python train.py --n_layer=14 --d_model=512 --n_experts=20 --experts_per_token=2 --d_expert=160 --d_shared_expert=0 --activation="swiglu" --moe_layers=[0, 1, 2, 3, 4, 5, 6, 7, 8, 9, 10, 11, 12, 13] --router_score="softmax" --normalize_top_k=true --routed_scale=1.0 --balance_loss=0.00339 --balance_bias=false --router_bias=true --init_std_router=0.0115 --lr_router=0.000438 --n_head=8 --n_kv_head=8 --head_dim=64 --vocab_size=32000 --norm="rmsnorm" --norm_place="pre" --norm_eps=1e-05 --positions="rope" --rope_base=10000.0 --rope_fraction=0.25 --qk_norm=false --attn_scale=0.125 --tie_embeddings=false --parallel_block=false --init="normal" --init_std_qkv=0.0228 --init_std_o=0.0 --init_std_up=0.0228 --init_std_down=0.0 --optimizer="adamw" --lr=0.000473 --beta1=0.9 --beta2=0.95 --weight_decay=0.18 --lr_head=0.00411 --grad_clip=1.0 --warmup_steps=256 --schedule="wsd" --decay_fraction=0.897 --decay_shape="linear" --final_lr_fraction=0.02 --batch_tokens=65536 --seq_len=1024 --doc_mask=false --z_loss=0.0001 --train_tokens=651400000 --steps=9940 --dataset="wikipedia_en"
Below are experts of layer 9 (counted from 0) of a mixture-of-experts language model. Rows are named router (the router's row for the expert), gate (a neuron's input weights, with its number), up (a neuron's input weights, with its number), down (a neuron's output weights, with its number) and show model dimensions 256-319. Each number is 500 + 25 x the weight over its row's rms, rounded and kept within 0 to 999. Numbers have three digits each.
After each expert's rows: "mostly gets" lists some tokens that are sent to it at least half of the time; "gets" lists some tokens that make up at least twice as much of what it gets as of all text. This comes from a sample of Wikipedia text that the model never trained on. Tokens count by the router's weight.

# expert 1
router:536452488510498463478464536503494501487515462567536499460532527443480515504513461520490513495534493472525441459510524468533441502495520515492520464497480491482459472548508518499553475436465506
gate0:501512504556481485491515487542521530505480503514491535475500500487475516510513475532485477494459468465421520444477511482477484498502542483514504486480505548508454470476519539523536509497548533
up0:539483516526481521514422483466521473504476507490529526516493508497516501502440497516517512523473507480518524533496469489501535456515434445499493536546511509512499472511485492469534508482470468
down0:515486507503518497487480465480464504473483475447499551495493486504472534508533507549521526504536498473484501493480497529499468504518545513474520467503477497487515523480540520509560524437490519
gate1:514485462504503501444489524484521462510489518516498476516528523476469520483491524517498518479499506531519524520516484484474525442492499497459511516473446469484475528472449480523477522498477463
up1:476464519489480497522485502486498550496541500498492483564463468482511511535513546513550488525532488524483459530504476545503527540506531510514488489509498521512528552480483519510532481542509512
down1:522530504449525479502488536495521501514469519502487471494493527472518498467546503513509508512516463514557525485519438531487569509492511446492500502513484497483472508483473510456514511546519501
gate2:543468517475467517474508472481511487480514468497502508478510509489527497487519536485487484460486486487541466530478557509515487500508469493510427498527520455525455562521466486505486467495570511
up2:472518530505475535457491507491505487436514508491471463504503522535495489511478545497498523473477496486494550537500509502511500487481504506497475500513491441485519462458498481451531503501505507
down2:507498515534491484484519491505500509515509499485519509488513482495503472470513457518450499537492463486491462482492494446498498498504537474484519494517521507503517493516439493527464469548508521
mostly gets: " engine", "MD", " FM", " engines", " cars", " Squadron"
gets: ",", " and", ")", " was", "ed", "),"

# expert 11
router:509508510513516513488486501514528510464503542503445455470514437530567486518487485529496527449440479501486505479527497489522504501529490482525478568486547506490509519452488482547455535519528473
gate0:513489507480474501492521496502483467462465461499515512473503453486507532492465468517513535483436467495512555479511520511532478517465511525499480532499476514497526467466475437497519447523491503
up0:508464477486485504518499475542466507502479481485505512465537531503536499483474455459549456492510476456497486457488509497494534472504500494536507502539540465499480532497461556513435491487490489
down0:446489459535506507478494523494479537522495459467476447492494506475539515475484509526529491495518494514496508520490463525489509507508483463493502499427490470498520520477501535493491490513473453
gate1:531514534467470469502525499496493501504529493474481498509461447509492525540479488529540526457454491549470492486547485477475500542475489504491506514450546510490504520500534514502504513504548514
up1:495543488487494517500532523511477461500466502518480492511524526513477531517490485484465455471513491508480477504491521490538471454503507493511486493550501496503493477511527504502452520482518498
down1:511485528466456477529503484471533506500511487520503495562471519536476484450478533503525521524488503533472555438499468470523485552486451501505507471514489486468487444523544479544514502493518527
gate2:518473523564512462474478499478538541505500502492522494511517510469495479492504525507509508489535500540479479512496490518441477448483464465503486525467544500502487495516464553515506493546459503
up2:476476499479490555501521478518508470499467514531476475488460488527503516466497517506464493503516466478569473496503507445502535511554546475486542501497470495496537493442513446507495484512516474
down2:516492493510517503515504518521458509482426525504487497499506510506479504521488494451461513511521537547498536476534499433506447518523512530499534499490500524477516518493488505487461511499520507
mostly gets: "The", " medalist", " The", " Awards", " Award", " Best"
gets: " |", " the", " The", " was", "The", ":"

# expert 18
router:566500505496484477510519510533496511507495518515524510527517503537524485529514521478501501461520461488489526485525485494527508498481495486522538501511512509501505485499463529502547477446495480
gate0:484491487487474545514508517521493491510501534502505488525505487520477470546544480441483487499515502527493509573497544519534495498524529493467533504471466492482509497514509459560494532533515516
up0:543508487536511481524493525488521516448475499475511463475482497463491491481450517500512480496484458517462456523486516535500491492527485470523509500515524472496520477476497499532546548483499489
down0:512460514567490483517505500514507515541479480453552497523505507502482458502532529560506492483482500499483518492517504493478484478482560515493474521506506531466495484524533506490536495480489471
gate1:508497469544454525499520530497515496508513548475530514508520484511512467431462555548491536488486465513460463491535519542509500521513511499505491480518498520500542542546447515499521557509506505
up1:511475484468448546477499519468531479528495500526508560476498486567507453489456505521496509489485494490533484453505484507504507497527479503498549495495464510493531489557528520477545475485463493
down1:489485536502537486471511527508518499476450482534508461507478521465483490493520540488520481543459536499467509493503508484547488539500491506470474505518496499460467529545527433546491532384470492
gate2:462503520489477479512501469494477476528519494537515483518461484507446479509490504497507473552517511550484499516506541469523482468501489494500481463480510488497477455501524523520495526544526544
up2:505474521499493473474516463492540496504518498519516535517429531508498431508513478478510459486509507522481464506494521487488480498512492484505470501529518510464522462488506505481497501466502468
down2:459468511495499534552459532504512462530487512502454472472485492507505520540486489483501500498517533534525503472511499524521489478545479512488511540471511529493478522495537478532523507485504529
mostly gets: ").", ".\"", ".", "\".", ":", "):"
gets: ".", " |", ":", ";", ",", " and"

# expert 16
router:486473510546453553493517439445492525505471505512496549542455564508489440464463533494471484454488439505498511523501506503509537471528516466524462536487505537512476505499517471535496498555480550
gate0:506510490514492530541500538459475512457500497482483503507515511465467542531537479450464507492494504500500485556511513492529471519517457509527480552473505476493468546469494494527530488531476511
up0:498515505510517501551536486515472497502520467526490487476524486524499524551516532479529497506505485534480531460505542460461521494500515449507486510489557518527487516528487461501505497461510480
down0:534488545505472517456480483483540490510495523470547506505517518499495488531499489478511475521511484486526483488526477500466511513498471535511504489472441505514454491534474486462509468540527546
gate1:477504513556475484505510493502485546472528472505506483507507496478486530527534530533448493482472517444457485537491511512471495546505475509469486507501540539510468497477499444495490513516505524
up1:514500536462483466460502484485493517496543510453528498472527547506464507530516502480480520486483535472478554508487477468515479498475558486489467532525513474500523490510502459478502515476531557
down1:497518492548530500510489518548542529532485452512496480518525498521509509488481434515510506501506495517515478517502473507509527491474559492498510529523509519490502496566519493485473493471508486
gate2:463495527510485477492538511495502485556497494495523502513489530526519520543522554496475525506475499504485511555509471534454520505504495485513538498442510544524510487556469483526519524492496530
up2:506543535498546465507538453513495495457494507551470468445516467519468518487504507488507537496523481542487472513491533514550462526448520516517514499504504430536501413495523499490483501494514490
down2:496464474479471509517472536483493488492477507506515477513507474517484527491483521528459483484485489483449461516479531520488511507483538472503461484511504485476518509547478471495518531486462493
mostly gets: "==", "---|---|---|---|", "|---|---|---|", "Personal", "|---|", "|---|---|"
gets: "-", "|", "==", "\n", "===", "="

# expert 10
router:555472489478473514517516548484465513544521493466519496521510524520537507502520518473490502527483549513491467519466454500451520521530455526475505499522548510502508532495502548499477534443525513
gate0:480502478446527482491506527442495499483526488484466529533514466516499519450441459454515481526510530542517492511521443468520524509503511574542489525505484501503496458503493499493483523529477483
up0:483513469493473545520511538496476463503445537474530471536511487492478492501486513453490428512489489508496491487496465481523505548530458526479552517468487547463498530500462510496508522509497496
down0:543484508497465474455485511482490502532512506452480491462513479496521440501510498464480486500498522536493491559529470512469489507484524504509534527493473485472499509487467507492525511424495486
gate1:524496484511495520564509476542502499537501482507493491465488501486499516501501472524429508456516475479461477549549543530465496508515507497505481495483471472548460481482503487530481445504527505
up1:499529508460522439522495521488445471503530517506502503476522537503515533518480517524510496459457510505483504491474532484530493517516491527460523458439524495480508523509524487515560516472497516
down1:505500468517492490465496457491505469501505487484495485503509471511505495518522543540505500483509478521486480510540478499505517498549513516463519529448514504529513459461544479506481524507479517
gate2:554490536503495512461530483515519486486487526521533489506460481454509478494502482495481459457502487467488548474495523491474472479517473510459483509491492501506512471503492495533519485518540485
up2:499487464510512517473455541455514544485460528521506481495513525492510505507481495530490455500551474527470504509444526451483492473502441483472500501478526503489477454543518494502499524476520455
down2:491501465527526503504477529485480555500475505493500477423485522477494495479495495524543515534494492485490464462521529471520524485457498509505520527556513482497487538521493514531511509448510492
mostly gets: " October", " November", " April", " died", " September", " December"
gets: ",", " in", " and", ".", " on", " October"

# expert 9
router:557498492521500471467493486478514500496489498519528483539518499518458488547470520482528473470511509485478489459496488514517500515438489489494501498495534493481510489510493496494529505579503551
gate0:498509514527486485523491454531521506502500480531514471515513503516519499499512508517500543540449485523512509510506490530475509455511504505454519489536496461547484473484528525473525518493538521
up0:495532498525508462474477566479452549522466519456509533524462492492476468506517501496513491498534505500452503478513445461498506517476523502536485474505504476479499545476482483466456490489497455
down0:511527512514468540475522512464502491508517511494533537478499494525494532486481507463502497505492564527541501517495501484479494511465535511472535528492492496514521524527531469533437495543551476
gate1:468517544517535503473500522473512487493499479484485530568442523489480495463460490468533477512479498481524521450521488499522442475480486524456511488459525491477509512510479523485472459559476451
up1:472529489501524522493485530505510515487532460445479452539513541465514498495486475477465546515475439525540487489480501489531538516545501479481490470467520512478501487481477520483427521500501494
down1:496527491518534528525526487487524471534493492517528510496504487490511522501525500479486478486501492517523499496460490506486500521524475502516473514441480500500539520476541499489456522513473534
gate2:484524505532483492494520520505515454500505497526470542534441502522468492471514477521510504514490468518511508531493512460490514476497463507475505486513494511521460509482488495508496523473522482
up2:543538481556464493522506564497537510548514540514499482512504481542485470510511484505512503496483506519541473497511451511465531535482472460452509440501485468503491502549485551479486486502476507
down2:521486524528500486482507526521473499492552511517526512518485507542512476494468518516493540515524547542472476528523499481541535505450492487493505507512496502518482504484500523503532502543495522
mostly gets: "\n", " \\", "_{", "_{2}", " Pld", "·"
gets: "\n", " ", " \"", " (", " ===", "}"

# expert 14
router:545518473516523513520511530487521485539507505500498469517510532478536542481500537462495478499511533551520494494479514459501521512467475488459456486503496502524483524541520505500447506448537507
gate0:511456472519532482471510523530499524515541462494494529541504538477510531513503544474509525507502518489471472461501483490456494482566498491505524496486505520541502465486485530500539523504531488
up0:475487486528473458552496497503511460528493516494527498503524423484454459471531518496485495488483473508519496508483468507464477471500501494481502547512560475473540540483502497496545497517500479
down0:494522511485532502514498511521519487501471535505504529536487493538484479497481532493485537477493499516516483471457473482503560501488528529527534493503499473513462542504508492413526531518515486
gate1:499539496518476538487522464476547493504474515528536503554532515480505494496472515467476491471559474466489525477460496506492483507470539496501472481463445511503497458510502514506468479467482432
up1:488466486453468527462511480513524475500467457531500489533505509564521512475512489473537484509504515525491506523516467515466525503466501508500507484524483493538510493461504496468543552490511464
down1:466514521533529447524546493505532473491515493485543473465510458506488520464499514503467528498539512461478497514523526474471489531499493494499445472485519480462473487480481522473479517448484539
gate2:474524509511435499478499473522479510473524502502508496492546523491508492509550506490514494490514475485545511522482467523510479487521458491481485484485551488460544480523522467494541477513473458
up2:536472465521466494511471450551534453539451499496479484468488506514528508455521522493524503495494470502491472501512470439514481495521500515460478511514497523506544552531522475551548523472520495
down2:518474507495512484506457476518532482478479517492499494445442516472526474505480456478470494483500463462486517499455502490500485493529480503517490507501428523517488528505519482441493474471537502
mostly gets: " for", " into", " after", " with", " when", " between"
gets: " of", " to", " for", " by", " with", " on"

# expert 8
router:489477529476455504509501460506540499487450511477473484521497540494531475471488504518530519453490461470478516495513511461479504487526467526544493509480530519478512507468471471599479502526508495
gate0:451524523515498472487516479525489537480495517494455480521495508539493489454499537522501506503512531506477542475518533488489476491454494509467490530485545530483465547496470477509477502514557488
up0:482514486509518494510435483478521511510490484462512524568534529553482541539508495504519531448507480468481496489524496487518505480499541526520478509473454514543531501543485480537540550464473534
down0:501521506517487506464474466503452472500486511528489441543532484504477488468453498534531502518517485476512507465498504499495505473507515492513554488524520517472470511472517508538528520458494528
gate1:506552514511490486497462483510488519496493523503506554492461490549492488462547469491527498509465559584541571449494507474485454500498505495466534492531505500473497478490489519510521493505510461
up1:497497465516507478531483523534508542489490515469474481481467467519512480503491488481512463465502468544503481507504528517456491488449463482490528513518511512505532466545509535502538493465464510
down1:509523496488528534509496504520512481513502516491507518533509502483485478497524504465511497492524479474523501520549527512529478473464518549484517465499447457533516530501516494499492480533543521
gate2:448520469494463478498517487534475494462463487462510525496468497482511492504519498544523452503507504493511520513501530500495487495491500549508479492447500505503484463537474488504505497483468462
up2:466495538538497467501469467522535491504511484492508499493540481529489458490543551491492514506535505498482541467530503488479474509485512471507495537534486549548509527493463518500546530499471453
down2:509519544474489498487510498498467461514536505521524497491526469463542545520470471483531514474477512500483517485480516509511462495479503483504490540489496485443519511491497504531507506515470483
mostly gets: " its", " these", " the", "The", " Its", " These"
gets: " the", " |", " The", " and", "The", " its"